From a checkpoint of a small mixture-of-experts model trained on Wikipedia.
Training: a variant of Adam for the experts, 700M tokens.
Below are experts of layer 2 (counted from 0) of a mixture-of-experts language model. Rows are named router (the router's row for the expert), down (a neuron's output weights, with its number) and show model dimensions 64-127. Each number is 500 + 40 x the weight over its row's rms, rounded and kept within 0 to 999. Numbers have three digits each.
After each expert's rows: "raises" lists some tokens whose logits its average output raises strongly, later layers aside. This comes from a sample of Wikipedia text that the model never trained on.

# expert 3
router:475428513539475487542459523528467539454469525491543445517582458518463474584527475452416441467489497491511470522566471460542486535529529455520447466422523492492503480524588461485496536507542512
down17:475558523515466557432513542478503512481478547523448468511482575492553494522537463453506509557512509465508498480515502510486460531533550552485475506519463550426471486471482476618477442502424516
down18:467472517511577600538412529439537532514547480536442525510517552500502466497436436536498478497547495526521442471452459513547495531535486552444537538514482417520465418413476484500481540451397495
down19:547479455501464528563518457503489547580520500556611485515487468481528599525468442498471505543441470473465461470488499534513470482440539562510581535516517530497496507464480494515605555460569493
down20:516506469544502578508502516497534463458475422503448555451488464443502479452494459488549524481465537505506494527490506542548471536518447569440488398572477431473518534573471488543580508525526526
down21:477542506489491527519554525477502571491524569532502602531544524524499436530439531437470544519580471479475534520512479529470491540574448510466470468518519444510498457490454535498511427581470474
down22:486491530564471462542511494492525453523522484493513487495509483497476486601481537560473460452506516465485541517511515492463510538475497523503440490522458518487520510497521614620511512478413540
down23:558569431517453519428502486528525476465511510467544474467451468541460507502532542497497439522526508483551507492471498476424512424526474470489496471459485478441485448496442540602537447525497556
down24:528505566513450548469507489532481590507596544487576486507450500546510514490478390548474515519486524513443473503482582547449458505490467553456520416484525516445435515489471551459529429426549462
down25:543523461508426508453541552481531580459479551557616509489471421480486525502568496536445448515543468503540521426512502502536486528465486517549490462550479491531524469539506570395466548484523449
down26:414473461481454472482473504399536582439450549561441518466457593496503490489510547507509486456584523506548475544500493482446535501538496492540479447489453507445428400494491580486476455515421483
down27:477466492475450526504553512528513524558506509433438481506466430522543503477487479458526520508529432447507498488443461516483514538478498517536507480485468515490478492480460472516471558473532531
down28:510537535470579485504467543517514483517481502487459456512446569470516472489573515453503495554506478570453449502471467506551510489480513550366472537491475526499454545516545488535497528531483538
down29:417491471511499505530504511467537518458530486531484494403510525465427550591433511519479476536436512524491516407455462533497449501489531448553454544530502447508538478477478527497530503510462559
raises: " |", ",", "\n", " and", " (", "."

# expert 11
router:468473513551478530548452501550517567468493537454580480546566444470444470540552474498447474491553500531467463473522465466519491557480593484558454502461562531513479485552576460497466519540575512
down17:452532505559453491548488479540542518494493505450470544496491499487543502522493482505500550488504497488512489532467459461501502538525451491450477520425473446467486563455485588474488466459538529
down18:538487512512489516487494401545486538477538534448438569517463513470487560539550507513521471532488578517515500485477512476534542483468463485474476477490519526477543515474460445489566515373495449
down19:471577473565416404545468454438441512528465551465533516477509517483546487578457539523528528509505490534512501468590476541504468570585518483465481510460499464517579538503517523496588484534514518
down20:505532459492444552515489491435422495480550567526527417487523547517497438426484491494515493473558443440489556504455439501479451492426490521548438484531440531539420521423491520504453521503521467
down21:417484448452481476532564492463475523528503457528443590513449498454552458556481528479473543515491544525484553478497521461523582535483505593494497519437477426513488494439491496491471619508533509
down22:529439456462491543463556398474515466491524509592505505398483516566485447428479476524431467520450548533433490488487469488468431451438474497506483585556542516515509533529447442573507439484479476
down23:503508466405504517477520507530531476552528477472475500421516516515517501464505469466468562422473446515497578478524535501486545446486535436435491502586482494515438528504530489546511550489387518
down24:518458563498482552496509475545529459456449522436451516465519527509573517529435516505529533481484530442486485504538527485443471426477465455548481461503581536555462503510512534494532464491491501
down25:487545465507489434557567488522475517480399557503475485479472496525526483526477536539502496593416500473558453514521444464492500499414476433471485532523535491472497522472488469488609523489480470
down26:563530505511532428552498512505520561514481515559524499460474436471522449553480486504502441529534511538481476524498467509550543483562462432484557522471484450468462562508543536510458445474478530
down27:556411490386478521474543547469502554528449493514493490450587524580486498502518524531495536486457528469466492467485459455517508490443484417473491492601487426540503467507490440576423516515448446
down28:493456511476540522486516452487491571464562446490525533545533553582471507490599500482548562486507527459437502447502468505450517558459449515507475501527518595492547555495448422509545516471451504
down29:512475475440497502568541512453501542570532456411543467501490507486503437432483547543496513459551553532475523529423412423414509478535462461496624559509480530471478501502523480459554586440538465
raises: " (", " to", " |", ".", ","

# expert 14
router:511465449555480461524415534554513573455491481447535504567542453471438458523511446462447485496525463458536462532522472419521510544513564474495484489466564524550458445552526444456457512517545529
down17:519472486476523562458479477522507436477429585528598548469473468449562522504500489535534542472515447485500567498525529531497527486519417447446504469503465562472542470446554471473477561506544515
down18:541503488487420545495446482450480442537489483554469482540466565504466525423447509506483567433446505477441505443510526506529483533529527489566476457460468474507588560511496491529491522447477490
down19:431461560512455566575545560449537547489514532554538510479490458483548513537402477481487489546558501484475520474537448496571508463463508418511494473573480412489475483528507568477564544500501528
down20:532508499462535375505504558534497472454528441548501439594463530452533484521500516520554494500489455443395476530536498468516507502515488523483589477523500531552533432504488472526498564519494516
down21:443514552481450461505418528605490459454460503467473492501523515496533503522472478478457551589525459476525564519519573515453535491490471410508495503508493509432480460450505443501560540521482444
down22:448451487498472434546597481481445440462450505472570440485515460547574467618515473472540496536534549472449556516491584515436571498447457480559599471510518496486591503447464448549533475462487535
down23:578459527462519523496489496510529442399508469502486489446504429479499502514466574490477516509417501493578530528499589455542489543460529504377473434514554530470460497466488537449531507489480526
down24:481465530453529607481426550502488527525594564545491486470508525429489479497487515578509417512467562434507458525491519531596520551486507581485475524541522424480492538538441520549453528488432555
down25:415501477541573496448481468498502517473500495537429519465506482498466416538504505552470407556497567541485544563481484540414450470522467520500497555488547524521460485567437563534550519462528536
down26:476455436502603523523519530456450471533471559536461541472474511496417501440482491528485498474456455488499455469452449519474486505466531476491452494547512519519529459448532468458454564508506493
down27:578526510458503506464471520497464521500514506488434584565532589550535483487514531508508485476500540484544468468467529475505565552547459455537520493537523446492480479446489524454518468519486444
down28:520510447561452426527568463470459454478477458492539521512456471501526480424529499479514592439492532538495544494492480538456472505465485511538537474509482428477564465500545488519533541441499514
down29:543505512502554558542475502505566501496505536552507520520551481426534475512517503535511474481533544447525511478470470464580478440398486516524471467471496462479458471484479575508535509454470483
raises: ".", " |", " to", ",", " in"

# expert 7
router:487495451544442527519474499541522546444461567418565427530567507493454468557525474481448474480507467446514482545502461455501497559500567442509441535480542536524468475538535446491429515526536503
down18:526482563454430559462486518478470519533490518584454512598503483481433429506445519502553484497492509491496531538532500480478529451517433477475515436487567436488563445528520497517534462517557510
down19:462495467459433454464492518590440498508462538467502466505495485490549442484433475435591537470507458437552500493519493484516489509514460493560535488492524456454516542558490509536517435518520497
down20:579490493545495491471458474509492474473427442503570501541473507492481579476543561505404473434459582521481519482526548496544539528481539577443469525480492536440560522487523465459544445440576515
down21:506535524503447571430501456510542460605541486503468517467523487461588507437499469554436529525480485410511514447483630456497444485531517555516530537471428489481523495517499502381451463523516589
down22:455486498462457503503526531492454576547432505563540587540477440505526573515485491490491481570546475476487497438582493465515519477440572487482490486504471537515456516474422514511483496526488427
down23:498499511490469498582490509489502492553482518548522490546501484520503499505521493515478517487508462478523489500508512612533502532542483517514468437552501537463528486518551510576553436490505537
down24:503444541423508432451534532548475524453532470476480441555502577458501455471521548509595482559495524490471518477481525474490465558501459440518535528520502420544475517471511536481526531463459424
down25:486532498446530474451492469460432501507534541522442518493595439470452492510550549541466506521540527536493433568538455473531535544497569533443547511495484537460558516550488532494539516454551539
down26:514561564496529508514485522543455518571514464468458521467460527434553483362537458593480433528476515410559521476464608457515543558457490571574571447512497492518528490540502498460485480480492561
down27:473534443446480502561505465484539463506518493517476534486445454527516468486424457491513524482488534525442513490492532535472495440532439551471544474469457485464498546502390515521509451465503533
down28:513545479504532498482489543451510595469448513512512559519477547518518548419440519508565484451504513564536568487461466520463492521543542504528508517517453422460524504515438514517545544517505467
down29:524475509452485515558430494502522447518479514483514531530467530530512508526545534526500493481447551486493433482480496450494516450452489505546550470495462558439494539494476500454544496511506513
down30:535481521525497442480485528424451457548513546469568452493485501567394564465486533465459489501528490480592586475535503558407522520548474508525517464528499482538503502518525521503501505444533428
raises: " |", ".", ","

# expert 2
router:438492468570440487528459524508480568458487562491596466544558464533483481572586487470472511530503482493488487505538494445513480540523553453479481508469544517530529535561523479507443565508587504
down18:465526501459468504460498481451458533525510460496479546519482503496514496476460531386454481509492516524472484561478433551470585525503590526462517525520430513521487480536523491502470508522486484
down19:443561526459492479489516446511526557540508517443520444574492490527469505481513549538527474524501549431530552467557523526515461469449489519454592519484498489469557515416500455490498516540425478
down20:547563444508548494458551519480502479470476557510455494439560497504535512531459520497588440505532506461512462575444493535586497559539527490491557429474448516464542503562517502385568499533559530
down21:509528518553491474533517576527472513486442570539513591527467503502519485564523555514373479463527504503514572426466470540458520496555458495465510495493524428457503472533505535546482463458507403
down22:451507502482465453522527436481524464552398479462555502558475516491459447523472547436507504504534505462544536472502499507533474523465442427488549487526542417456571500525473519576508490539515421
down23:483504553533492471484521474515525546496448461519478541435418436481497498496495491531462442538512513497461512480495496536510523541475527523449467492475457559501513554514460479523509462461422414
down24:475518488460524537493511514522554456471477491491482507457490452437470507490458453543499470510515566474451477609513549440561497440484496456487480547510405480464443459455460554477496459557378459
down25:430525503515478456523494456486519564528454553465482530516506507421501504458494494547539500426557508552494562426482572485433507444500469473484429512539472487499533559444590526573505545413419493
down26:492479526476485529586598486485432510486476413475551436459483426536511479511420545454461491480467512455495448456600437485540536491452523444550467503497482520515466496520454463532394533490538490
down27:456517491499507483480547475489474507578563517480451492500540519479562531462482464546472480477459534464471551480467524472546531499494465473527515499501492433464530493486525530492573485496483541
down28:559439482407493544493472517524442497561407452579488537524505503466516466519562495484551472488511537500471506500444496556479505518467502452529505483500531450493581488489444567540506506577451479
down29:547539484569484441506495495468547448497468549473570549465469477529449586494489501487489478547533500478520497587465533480463493534548552526519492533461546502477461443470474530624560554415484506
down30:525466523506539565497491563518479490508481444556487531499524552538504563544503521502531517477406488504538433432496446520544471493492489581484503500551492465527591456525588456600520453462456499
raises: ".", ",", " |", " in", "\n", " as"

# expert 4
router:458481488544460503510496479569522546486480528482586489539573448491479439542543443486477464493485453490534494498525497488510487524492597462492442496492612547560481495533549400441488530543557572
down17:462488499446432540454522508440459491538472475506468548478593477522526531469433567526531477547505516517564499504521488462511505498532430441491502488559450484455529507491473415557407447561461474
down18:521491501432509439551498488481478476498549385525486463506421496552473556519414476427507413516451465419515490414482511545551527529578440489499483477473547531580533515515418525511519479501471539
down19:529516462503478529476511544519501465556512544572451534521534530512505502493450534560467545504471492490458531540478509443488494524477521492478474491551487508496444570473543536427383475561547504
down20:501559534454449503498478586551428501508507481516477502536466445449523511443461498540478487450412526522473461548511533503417509421494453524476507470508505509518419546452481483511437429511539529
down21:530430517466471492582514461490490506537533475536494459531459539477491540524520579555519527469485569460440506584520502577537478511481444483513503539498464480530448495432463576523509521430457512
down22:546517597560507504423559546498498469508603495605461446473546526493499482537479469522412502529526502475563544510494469489507567478498454482448507522490455530556549482525470514546501574471568486
down23:555514524557530539479540493492540529534494472546539519480484531504546448435517529490453501452476525526464505484481501545450512447568527467423509478506496453555531439497458559542515488405469523
down24:493494494528453570513480553455460449495504487540442499424507485519599481448441475616534502500451471503506481474470548491432507529524521553473470431480504458477479540463440532510515470510500424
down25:600525463535538553533478523485447466448501487498531530426455456480452553544432521458492466480529421498493428517598512443502501514534499423507503532550511545528536512495494513523556491472574471
down26:604455480481515501394523475487465449536482478496491474582481527512537553484535504436504539432526438455575461498539525458509489533468438488457551501558540529478490494446446480505446489546487504
down27:513504471522490491535513467502502451521525506509558547483504487539500543470498498468495552529469529508407487480473470414429514475514470482483480464485567510554460581490566404508464477508495461
down28:494565482460505474525548456467497516471482543403444521479485471563537579452548465598502538564505480403495574452500572518518423531475453459492545487510512534508524510500455552509544488534504504
down29:498544537477527481512461542470515485510552507561490570559472490498526503522569496538432549425537555540444530509468433509457466522500495493462524465457504518504543466428556521464486457443489430
raises: ".", ",", " and", ").", ")", "\n"

# expert 8
router:451446471509467502573459518527576521456463516492528471524549491471467489574531468473513420495519472529533503484501505474542487515514545486507498522495526523578490449510522427468530583523532598
down17:475488562517501496473569443499482507505487552474546518491543470468486506505475510526490525544457429485522548445509465528572474550491500499491592563449495508431504455562545511470481492474534466
down18:476497564475519482556613460469495514546588522544525434527479530472537616559418412466466471470448474554447418497480467546505495505491476530548511443528478523548500528491457513429503551473493516
down19:540455489493540479444504471520502512502491550530535588544558435520551509615522447534592560534524545467462513516517453519499490477514542490467504429461551493517464520447513546499530444540436423
down20:467467520571563551428447491457503470512514454507528504486457481466514460431462478552477473535554506472472469531469465594492484536465499506550529533480467455425473505487476534550547455520479519
down21:469510468458432499496471471425433488512470483462480487532459419537455521438531635463442516530543479484511533470546484508459534461521568447506530528588561501503442471513526466492478507507546523
down22:519508520478499454460487512409508483436473515486477519503445472576544556482505541508490573405494561501541507469436469516509528517511498514453545484523526523439569486443487501491513442438468518
down23:540477521562571459489481517525434472518537522516498517480473548427581434521412555473510514480489524506478501568493463554482542533489505501534518576515516513545387449434513522483518569488459465
down24:528545560516457551459523515536413533500499524533484483490437473537478477530527555476505448469532451491404508547399416549473446549482450465463515491467450496524532466469467516525490455431475447
down25:497526501486541483494481516478469523509434428552523497482495469576572568536508493559521485465494482481546482450494489491501579508513521466453502514458451447477567493410512533493551459440462494
down26:551524467501457575523508447429466483482437478502550520495500486529457484509438442424546495579476509459553548525495519534537525494445464477544521445565442528471550487504472527472522467498460503
down27:441509537498502418482499549489451461510471545527480543488491533472517613598485483532481460513403559527431488493533497556527426530496525491470486478513427494462483531547475510533538422519540537
down28:491523543502476536438465476470492479543519508534498555550490575454554536447538518477457579477443495475436542487485475440477491539469502546563504590485488519498509519511423527560503554552538486
down29:511492534459466524518468517531589543552494544536423497523535530469516537526490427496448523503482439470503533506500516479509477534466479606492545551435539464568529466537538539547511544512438555
raises: "\n", " and", " (", "."

# expert 10
router:481480484578498548562511529525514579506521543495558482549580499528470459553573521496474512521540516499511512525565492454541471565519560512510476541480589559576482516537540464478462541548562548
down17:458522572454468500491479495441536557556543555519482561474511519450483510469539476482466504425511488437493549495425516459500507474487439527526454542523530500468587494420490444450430460464520492
down18:556602391499480542469541525563519481523437539546453440492475477486492514508482486480500555537508573557560533485474543496494510472530449456516471482492522436507506492462558525584492525450474574
down19:522572494523502564497526505507513480538535484540467470468492582519510463492521492520435494525479485469439521510466541542463483557522432513492460458556536390509468574552462452516499484514524455
down20:533562410491530550436535594440515480503496509560539513562501463526466560521510476467471513537517465556522485544459480516501503502538412488470548546511516527468503477488481521516466509490422473
down21:460553550550483519486506501567556502519523533547519433524472486399527501514489481466508500490486464507479492466492495458445535480471567573546554557512480538542467526547462539477518458404529462
down22:539503520571461603478488485447578505493490508542520559465463511437503535446514530563484550545482575495480520517434497557476479449506438546469485531479528464505527518481576472544494496538513447
down23:509452512534495463555554478421513526492439489456533493479484509523500450444491569502425536471509498496505551466494483529479517489604521483463535490474497443453427479384484571540476399458479542
down24:545538576537500459537522500476494528459504508458511512487486523506489475507445456461514516451486417494504505586514473439447495562480463562429507399489414534477529478528443501504439513519548466
down25:591553449486445402497497567496455524499489518593547526505531533532549552519486476488570521437524469445543516534541523502461465546458527473475579525475385523556454490480524534470567452486516453
down26:483480394422465514452490519487479419548499529525510512528589466563476500585517495587496466490458510562554520547547462501452531439529424487595507588432498499464481511466408484469497452475549495
down27:465541483508495521503552481480477512457510540589515467615447513484529502545474566445571505554521503498436522508455598522508468386533395487460486505503532475533430448490449525558501490459456465
down28:591553432501530536487487539444467522574462469467509489554480515606489490474497440548560511484540474440451461463469484531413481518494429553582525554501470490486463466466412468537463507598442460
down29:495526523462520548446514468418544474533499449473506490455475502538544534516416525551436503517497521629487528489497435513529470547544507486461537508477513565544422533624470476566539427531515549
raises: " and", ",", " (", "-", ".", "'"

# expert 6
router:431495464576478468535428517524541496476494586463546456551533439515440442522517521465430481519521448501544460500521480453526494489505537436507475511456529549513467481563523458482430509538561500
down18:531455530583420573470431497521505509482463504509414522503460456484446493454495501516534467496486498454450600518487506466546489466530532579537540435562500481521473516497500560508510486501440504
down19:460475558495547546487536491418519434597557479484485468531510487536456458555525564460536515547494472509448507587553520556531556504495502453548475519509479528443565491510479410483508402495545448
down20:475505560508545515516516558450490478472527410491482495450498487447477482456455428532540514422530457457507498469538478465494495422467497452460535512468543446556569468479477607526489451478476514
down21:450467483503533535447503575427502546475488487493525533477477468468462466513472514514437530520466522505488501446593499544486470527501454517449552476510511524487480490524464494517543522480507617
down22:519481496549505515474487526490414518527548422559570394501516509509440551467529483446460432499505491485495531471539577407453483487532500495524444441565546489441537533493530543525482469561446430
down23:463491541513459508480591505471550402507517476521526486546580543538484516434446476614553538504543397521489505432544573536541474469468422473483458529588519490505470499474559467468567448489511489
down24:573496482429532478543565535497520526479544448507518491508567520594478417511442477475542483506458547487513545487537526543478516509500453477501528520555460553482511505484433380473572450533537489
down25:470434481486563513481552489484579529546459493489489476457469555414487436478487401457450521487556395525486520515499523489449533519514587465500477538519430470492523502521441522584494534470477448
down26:498488524507458530526505563554425524514457527501440492526511547487486547423460482432500565441500503502538543470483494487484460489483494596485472489523550486566531540578553601551520494545465496
down27:498539477493551497444565484497409474497563486436450445595496569470535561516515492484582508474518528447466527531520493462527533466535443566503538454493510451513482541533443504569577513517478463
down28:473520508465421448532499505540435483498516470513448540492484454486507529457476489506554480539518562478493446480555492528567519575463453523600505402510489533509532527502536396488483531502510468
down29:544443493503463512447480547428560451523458492496496459527472550491542526488541464502556446493503558488457564533497503449634520448479526514561455486551486492505498449528492594522493446590433489
down30:636407510495447520552489499529538572468507448529521508477530396489554536473550510514481493485507512565497487526531477566396492484483510444432499443479492474535520538499514422509504503459445508
raises: " |", ".", ",", " and", " (", " to"

# expert 12
router:492483465500509491586484543569506552479485524450518466529571457496502471561531437490459463515475441443567481527525453418513497495539547405544488497455569544546488490575509439451462593536545554
down18:497547509442462542522495467504615454459448589448518494548511513503533446484457433508472463510562517445504528596455565471462487504520510495549473528445475497513542484584496565527379443458470512
down19:442475451525524509531484493522510567497566446569504508551425558502530534471532453500478450505505524486477560472469489552425586532472489491474485459594478519509490518430510501494481440551538500
down20:533489461454502563531486561513521524482490547480439510443475496466544561508506522517512539548507491461466529450467597466536459492498474494482436436451448456500469422473525494507465474483501490
down21:498516448486520474486424475524484497485553461450483532470455534474455445512525518493490545461442505485533516517447507474530455503476484519526551454543491458479499453474467448534578544535470445
down22:540510419419510507478480437512563527469521552520465568437503540459512499522481526451496483445551553480512508449539480462496495513507542514506563498486540474415513431505524429454471482511500498
down23:415472454485488500528423478548455542479428472504498528581423468439508520510452463454538534461525443588559474507479455468491546433470511447488441515536462503461513541478492487598532480495402530
down24:540560545480598489511547503527493490492564543567564485524508469464481472546501452431512453449529529457562480480519479497457472487481524493523580540461580495554515519471527504466568541474439581
down25:469441537443549510489482522450418438512517585492465517438546594546484540534460491544494541465590509537472518513534572477529538488491463475522479473402466470480537493458538500477548492437485415
down26:470490485478478493499573490499521464547516481493441456479558519422540531542483453557544520409529514451471442460515512466574525435503472524592508504515464469450617581540494551522471515434536515
down27:550474525517475462593468507500510502536535450511549508515559481487503539506402502502464507515457535513578519584450485538474479490527547499443523460574406477459526577468467590548558593508553427
down28:437518440490543477476495465549470547481474537518499444593517434486567512501450494503496480501531469492480487523491508547454559522458495570535459501510415452426472516463501488503476484503504532
down29:456529431429537535519519560525503587552449566517531493545495458506490500453441417462523487517521474541508508485451499464546531478470474524557393422536458493453523498501464456452483535456525502
down30:497433523498529507437504471516585555551439524580452494547475516520500420499489534510493515481395547455461464496532475542504512522519480530520526495538484485455473438519530454574451565492424453
raises: " |", ",", " ", " and", "."

# expert 13
router:457481481563512498503486482577500568474478553449568449529547457496463483546544461503451485489495434537472497482512426504533482564497562434486453510490569566502512459559536393453451497545512541
down17:519455532488507551543447550504488565504507462486432474565505439434554564504554585530507513461550507492433530571525564411514542435512466540559564468435458481471498494495409425561564514479579516
down18:463427467465431532530474510489526477445449552448459508526515482541508548393467469479551468474549571471515464548491480480564497544513415446573462443518503504466469539504538489551494471503491537
down19:501478522514489531519584534435561514518490499484494460501434525491482421469468466524474505566519519465534498549521446488509489490468544497522513441464525511592487505520512410507442518547442527
down20:493409481536502520427493504419552515544490494544456502482519506493491501491540471528487550514473524495526553493488536503477460531581518547455495488465502468409476454514519514557537466475426503
down21:551488553484521497517474408512498508544473492534509541489514520522475502494551475622518529485540499550529451559476489474447454478555498514468447498496561511397496454379492469506518564513509427
down22:516476466503443467503456494449432461480498544491505491538492473471539590377488512460486537494475479486474474559472574502526421487474473492449464485397573501483514490538572585579464519486525536
down23:499420491513489505484467543495508486455526445469431566476461556484539467493424509502521473534518517462486437500475446538496543508450490536516459495519472432437503538487536573555532505446444519
down24:518537501505459478491476505522480481453549538506489566450490525539491541562490506516496512505491500542498499488565586499545533509485472490606512542452533553480447480439493502467518580473484469
down25:506484511449547483534522532516504578528511439521510462466522497518542489511487537496515419488525470560493456550561475490508593521431518462509553477456502531501445453387447497608532498500467481
down26:497511486468460442607471587514464445482416520525444542494471486497528548521481472455496537563503512553559579510529487471498535541518491479505463429519453405459571502541525506478578500484479475
down27:578475482439536428527523491454541474411561503507451536509472591518532520460480468463556512553510525469565558529504476555436519530497484469476451478507447476414571508454474520615601474481509417
down28:598450576486463524492524448503519449474520479500493460503498505456484517454436527436546519489539500480473485576516476509497464519484494560463582444464446477490495531485462474460509506459495469
down29:520490533486569486460519512554556497518460467430556495453505460513514516434499420453552548528529515523493522542415459421520491515538497505419487551506576501450519488474496534511484513495516426
raises: ".", ",", " and", " to", " of", "-"

# expert 9
router:449469533518469501555494482535513519485454530485607464534580480517497452544519499470489449473492447456500486529516490454492496487571607484492464511493565542509494449528569433456428554566524511
down18:537460528537514564468470556473404556458548474411516477514550500564477538553512463516484534390467476496457459496514481483439491451523534465490510509531531514495464502484523478544502485483482546
down19:486477453467538533483500493558533417473480470531505495449513562438476581444542477536501495547397585437489440548494452430447495467415497485451483469409526396485530543524437490486506550412500509
down20:479447466489496483466503487408536497475455532517501530488543571468462479536470534485559542464451520507518501466490479523477502449526395495502483542518544451480470500540495476494556531451485531
down21:511518523475528552567429532486513528411480604575479572549474486546484502511486508458539514478503548479475492477485483525533509477449517468434488485414525529483471461481513537541492472505491528
down22:531511470461501444465459529438469483561560501520424446448488505523526518466488557527473462479519541544486500452479529449571505515574507535501560455513437533490547524519551496469509462519508579
down23:570440425491524502496527504448577414540561558477472563566505439495466467496542532529475505472518557493400505470518512532460457481607544448503505544550502479474488522497475520462456483473449557
down24:505540454492533558491482501433523492507524444541470543496466539614565454539472465583508506499504505505561499506498565526512532554455514531415551459446472512510515535449549431546491471523473538
down25:466611522507408505499529513480525544423490566475459483576487513524529535465478517529574512429506464537546430458468554480431487452481432408577495489519506462564472530460498553549482437577445551
down26:551493530485511526534498467506470514581487536604505494553539508509442529510476417543444475443526457499515471478524496490511518567560470487411471500518411475540492501526459460454572520475464546
down27:501512549491491455586449557487510463487490425514466441532504501512456495455447514492522488536489478473540461480507442464429569561526498568495456504489504487458487577527478472449482487390490491
down28:478539555482521437489469481517546450511500519483466468402492506512507448492433462506506523521503434504550586496532469476453594543503409475551527438503479465516506490560494485587469460531530523
down29:504573464503531469565422518490512503516502573548464518527575477559522443514505459452515442582473532512465533470536416463472571538499504500498494445503505460425481503445504517403510558519419474
down30:494536472403541448504532509547497490510484510509473461469496446466465509548496509507466451518516492467440487594513578519505508475462440565532557473476473405547521499438480568539485551443455491
raises: ",", ".", "\n", " and", ";", " |"

# expert 0
router:436447455554475518479516487510486516485492544442530461510522489525466463539516512465464462486507490532484483532522464429585472548498558462509431502466588541536497495564535465466450490526534518
down18:477593532436497493471453591523517501516508550506497549444472506431585534468477526486454495482440517531394399488517526485463527550472472460603544533495485399504451545456473511526472495471465565
down19:489614493482450481413466516437462482472502515441562518546460567486569522542532486534539475458539445453516518515533429512506477448452488494586485454552495495514465451459516510523497489511501540
down20:529523461535493547453548542553562533501533478548476534552461608516484484415466533550506539512496521532567523547517468493495509480480470513506537405415436535523447468442485426539529465567516472
down21:506515528535452470489540537476486510459516522459469523532527480482483546516556527520485509530485569545513534491508448437540497452536546522491558468515550539486553561594520438541485483480558495
down22:592483531494433479518516510556498506519497554503451492496492487505583553543467565479469540499497544538542485455466478527574474515430555496475511553503452534543513543502478564497564519525509517
down23:555475522540435481540495531519545465488538461462547437430537469486563509554467413575509557465523488563498520499484580484508572503486482524556506554507458478553514531477506475498555534506489451
down24:539538504469476556450582469581567490548563506461483516490481515519491439519571509562512506488525485499479507495461498520520490542490580459594491525475450412488534535587564467495545472509513441
down25:517490484539487481479536540510448415462499545531497498471471525464530489547502499459499542547558535444554558504458488497522425490508504568550486455476454548481478509503565520376490524599493518
down26:505516523511506489483515537524488496537446403509482543505457529480499538413488543504563487562505481504505538515475535553502509555510564506491550435432598485456554567538469486483512439517516503
down27:510542470563480502442554483530496472502486498544487510501401516530428435536546516590447489501492471492375536442537547497489493507479500500405497493431535494474508533479528532465503551456567580
down28:529510514476534491499555509483494477465512459461526486495514496488466524457402479503540521497494515538508546543481499514469540464539455438543457465518469540468512480544466438599412463471464569
down29:477529507500454484503518517461580535478501486504452461469538497548499488485540490511462470479544523513504494578568466521455600460538456538456597402511486443504450601476573503524477500530437529
down30:542436469489543513497455504424498484489565544491430493496499413453437474494483479515584496506479503532521467483532479497519513506455498536478564443483490529557519455445455598444471483438498605
raises: ",", " |", "\n", ".", ";", " "

# expert 5
router:490484438543464532518446524558490537487498514469566464541536475519489503567516547487416514502513479530500527512559513407557487525503532464498534506449563522514492487563552410484448505571580501
down18:516515495499498432468536476492434454466528535565458475509529436499539501520492484464576547532508447577512449533431489540382543479507497493479508463491463493534413444483470569444438516488501437
down19:504573493456482466506465566542527469552547452509511519513497475442617469540464507484506429544457528498501480526465493443529552525567461562515433461548490415517509505501536498534555466484478517
down20:475444522460502439537489533451419511559535478482532561421486483482491501546472544564455434537559557513459470497472467550471488512531515548434489489514500425470492555493479491553414567522414464
down21:529568502447525477547465495480533469488476503459539519462503533471584486467464513432521528621508504502535504504435503501525530505515557436472575476498490491466521536488509528494569512514485479
down22:514480500505483488464506465490457474510425518479532534537452505481489450501461513520486464453497570535529560480453522598506527479498498570553481472504490525493456460510523473515524537508494513
down23:500506494444494442468484454465431399445430519499506523459480527501556603489481457483478491503490401502480601511494527459429512432465513521469544477435439499424497461499483566450428525529457427
down24:571504475455515541511506504490560492527525464454544452477539477526548446544457566481482491526520521499514531460515550546453437499477525496536553475511508558532477504540537412550518430477483582
down25:580485517455508515478540508504537521558434483460590496492441532442576532514497465500484485507489452458486480501458614593543507476572502464524479504475554443461548555462477541530605445521507453
down26:539493482467513541500488464507514495525485454515500517546477496529584505445410544501528458467466520587528463495451468556421483514551517521496475482506454497480444600413512458577547456528451441
down27:509513493523545462513471458530492468501533424489511512463578534436478473386496455477485531493564508542474533483501540535485523484472463527399447441628532479506501450402490484501517483582457517
down28:527532446552508571455529512519590479476592479482523488468449480553540493525459557493509485491415453516451596491515458586508509456524526516529553541431461475451474472544469526543492487531462474
down29:572501503426491548533455425523473564492459455476489513407421531531520471489510449446518473549515496443461510506496456508481592566524504553514463516506571414530490571533441490546455475484552489
down30:467570567459494418612564531519533502452526496525558492495492486407483515531506480514529552453541440559475448555469433537525519478512524470498487533478484431483518499475501573508499462441513466
raises: ".", ",", " |", " (", " and", " in"